{"n_layer": 10, "experts_per_token": 2, "moe_layers": [1, 3, 5, 7, 9], "balance_loss": 0.000252, "balance_bias": true, "n_groups": 4, "groups_per_token": 3, "shared_expert_gate": true, "vocab_size": 3089, "optimizer": "cautious_adamw", "beta2": 0.95, "batch_tokens": [131072, 262144, 393216], "steps": 3135}
Below are experts of layer 3 (counted from 0) of a mixture-of-experts language model. Rows are named router (the router's row for the expert) and show model dimensions 0-79. Each number is 500 + 25 x the weight over its row's rms, rounded and kept within 0 to 999. Numbers have three digits each.
After each expert's rows: "mostly gets" lists some tokens that are sent to it at least half of the time; "comes before" lists some tokens at least twice as common just after its tokens as in all text. This comes from a sample of Wikipedia text that the model never trained on. Tokens count by the router's weight.

# expert 9
router:539462520484459475512502498519476466512478477446514442528515504505496467523517469525500483533485462471476486508500482513504462513499494494500462557461509494527519518499464455474458485491452466524464500479504515483501564484505503489481575508
mostly gets: "s", "ak", "ins", "als", " people", " members"
comes before: " of", ".", ",", " and", " in", " were"

# expert 13
router:524481521472480480511510521478448497501499511482537515491480526497520510487509495535527478515462473494478501474463491552496487522515499538487518501479467468537524511477454485489481545504476488537470525461506463553536538463512519489485534506
mostly gets: "a", "o", "b", "itar", "go", "0"
comes before: " | ", " |", "; ", " (", "o", "–"

# expert 50
router:511488489481467474513554507511469490500497445453520462516467479509515492498520470528500473541454475483473532468483513505481471553486515481542470519471514516498553558462513478446476490537519489528472521500496492476510530510510455491470527519
mostly gets: "ology", "ration", "ection", "ement", "ification", "ility"
comes before: " of", ".", " and", " of the", ",", " in"

# expert 42
router:542457525461460461499519492490489483480531485490556459532479487523541509498522496520519460515484439466473502503480463511524453515513524504522493528457498475542508526454495463486479510516517508565467520483519528478514513486519476476528526544
mostly gets: " United States", " American", " University", " York", " City", " state"
comes before: ",", ".", " of", " (", "'s", " and"

# expert 62
router:487455520512481482527501499492485486485521489470542495498497498498519463487513509519510447521481440469487488474477452501486461530504512512521514519454463498492520531483469462502461549535507487509508468456493499459512533447531478484469496525
mostly gets: " an", " –", " -", " not", " de", " en"
comes before: "| ", "-", "|", " ", "v", "- "

# expert 47
router:522455531483503457508491527476505508511507477493541492496484498528486498501507495530526501509469472478456509471531487500447478546538522522519514510471485469498510549456476473503487532486480463540473504493493499479488512483525490487507553517
mostly gets: "i", "ai", "ki", "ti", "ani", "ić"
comes before: " | ", " |", ",", " (", "–", "ography"

# expert 16
router:510470539490444455506513497471491502530519500443522464510466502496529520491510482512485453528437457492467494482483459519497442521545535508485476528484493480501507537456495486513461528553518484501471492449510506485508495484516496492491565505
mostly gets: " James", "son", " Robert", " David", " Michael", " Thomas"
comes before: ",", " (", "'s", " B", " and", " |"

# expert 51
router:515489517480509484511504512477463534512492513429481458524451529490499492500514480534514478532472470486490506508524471497497433522512495488504448533469483499538514562463473484459481549502473516537518547491516489470508540483530488485473467525
mostly gets: " |", " was", " is", " were", " been", " being"
comes before: "\n", " the", " +", " −", " not", " an"

# expert 26
router:491470538496483487508501505526463539501517481499536472485494464494509495440504475513491440526497474469464484517536481466484437528502517512520502482454472501497542486446499516485469489534471470563480478491495484502504568478484493498516526500
mostly gets: " in ", " of ", "N ", " In ", " the ", " $"
comes before: "1", "2", "3", "10", "4", "12"

# expert 46
router:526463506473519444512502499514465498511517487460549506502482488492513493491483454506523505512473472468472505512508489495462447539522525536531496494455450542495525517483493479491462479518469481547481462465469497486483526498475464473492528548
mostly gets: " d", "- ", " resp", "- D", " | ", " "
comes before: "1", "2", "0", "3", "4", "5"

# expert 25
router:511498555457463489513530487488504505524536472479531477503502526526477521505473475501504493519471472477447495523507482493510443520535490476502483509471520497528547525464503486494462489558444500539499483486483469476512521478475475496499530508
mostly gets: "| ", " (", " | ", "(", "\" (", "_{"
comes before: "1", "0", "2", "3", "4", "5"

# expert 40
router:490498520499468463487510515506493499508509482473534451515482498514517480476487503499516456545448477476479487538471484499478462510536522472535525502492453516514520538471478450476484535547495496522477505492490498512506551498513445489490546544
mostly gets: ")", ") |", " g", "),", ") | ", ")."
comes before: "\n", "\n\n", "ing", "s", " is a", " and"

# expert 2
router:536503522467492480490520508490478484488514490484510463519481474501547520493489469514476484552483460463492503532499458484524474521498504488519478521457485520518525527467512487488452536517493453526491480453533478457511537477519483483521514501
mostly gets: "020", "019", "996", "018", "013", "012"
comes before: "1", "2", "–", ")", " |", ","

# expert 3
router:517472528484471479514529519502459481501489457494545469497494493496531461484467452504520488547482469475490473493465474508514475538520521504511512468438474494515496535454494461453439514554491439530472513496514483484483511469492477469487577524
mostly gets: " first", " design", " team", " film", " football", " released"
comes before: "==", ".", " in", ",", " and", " of"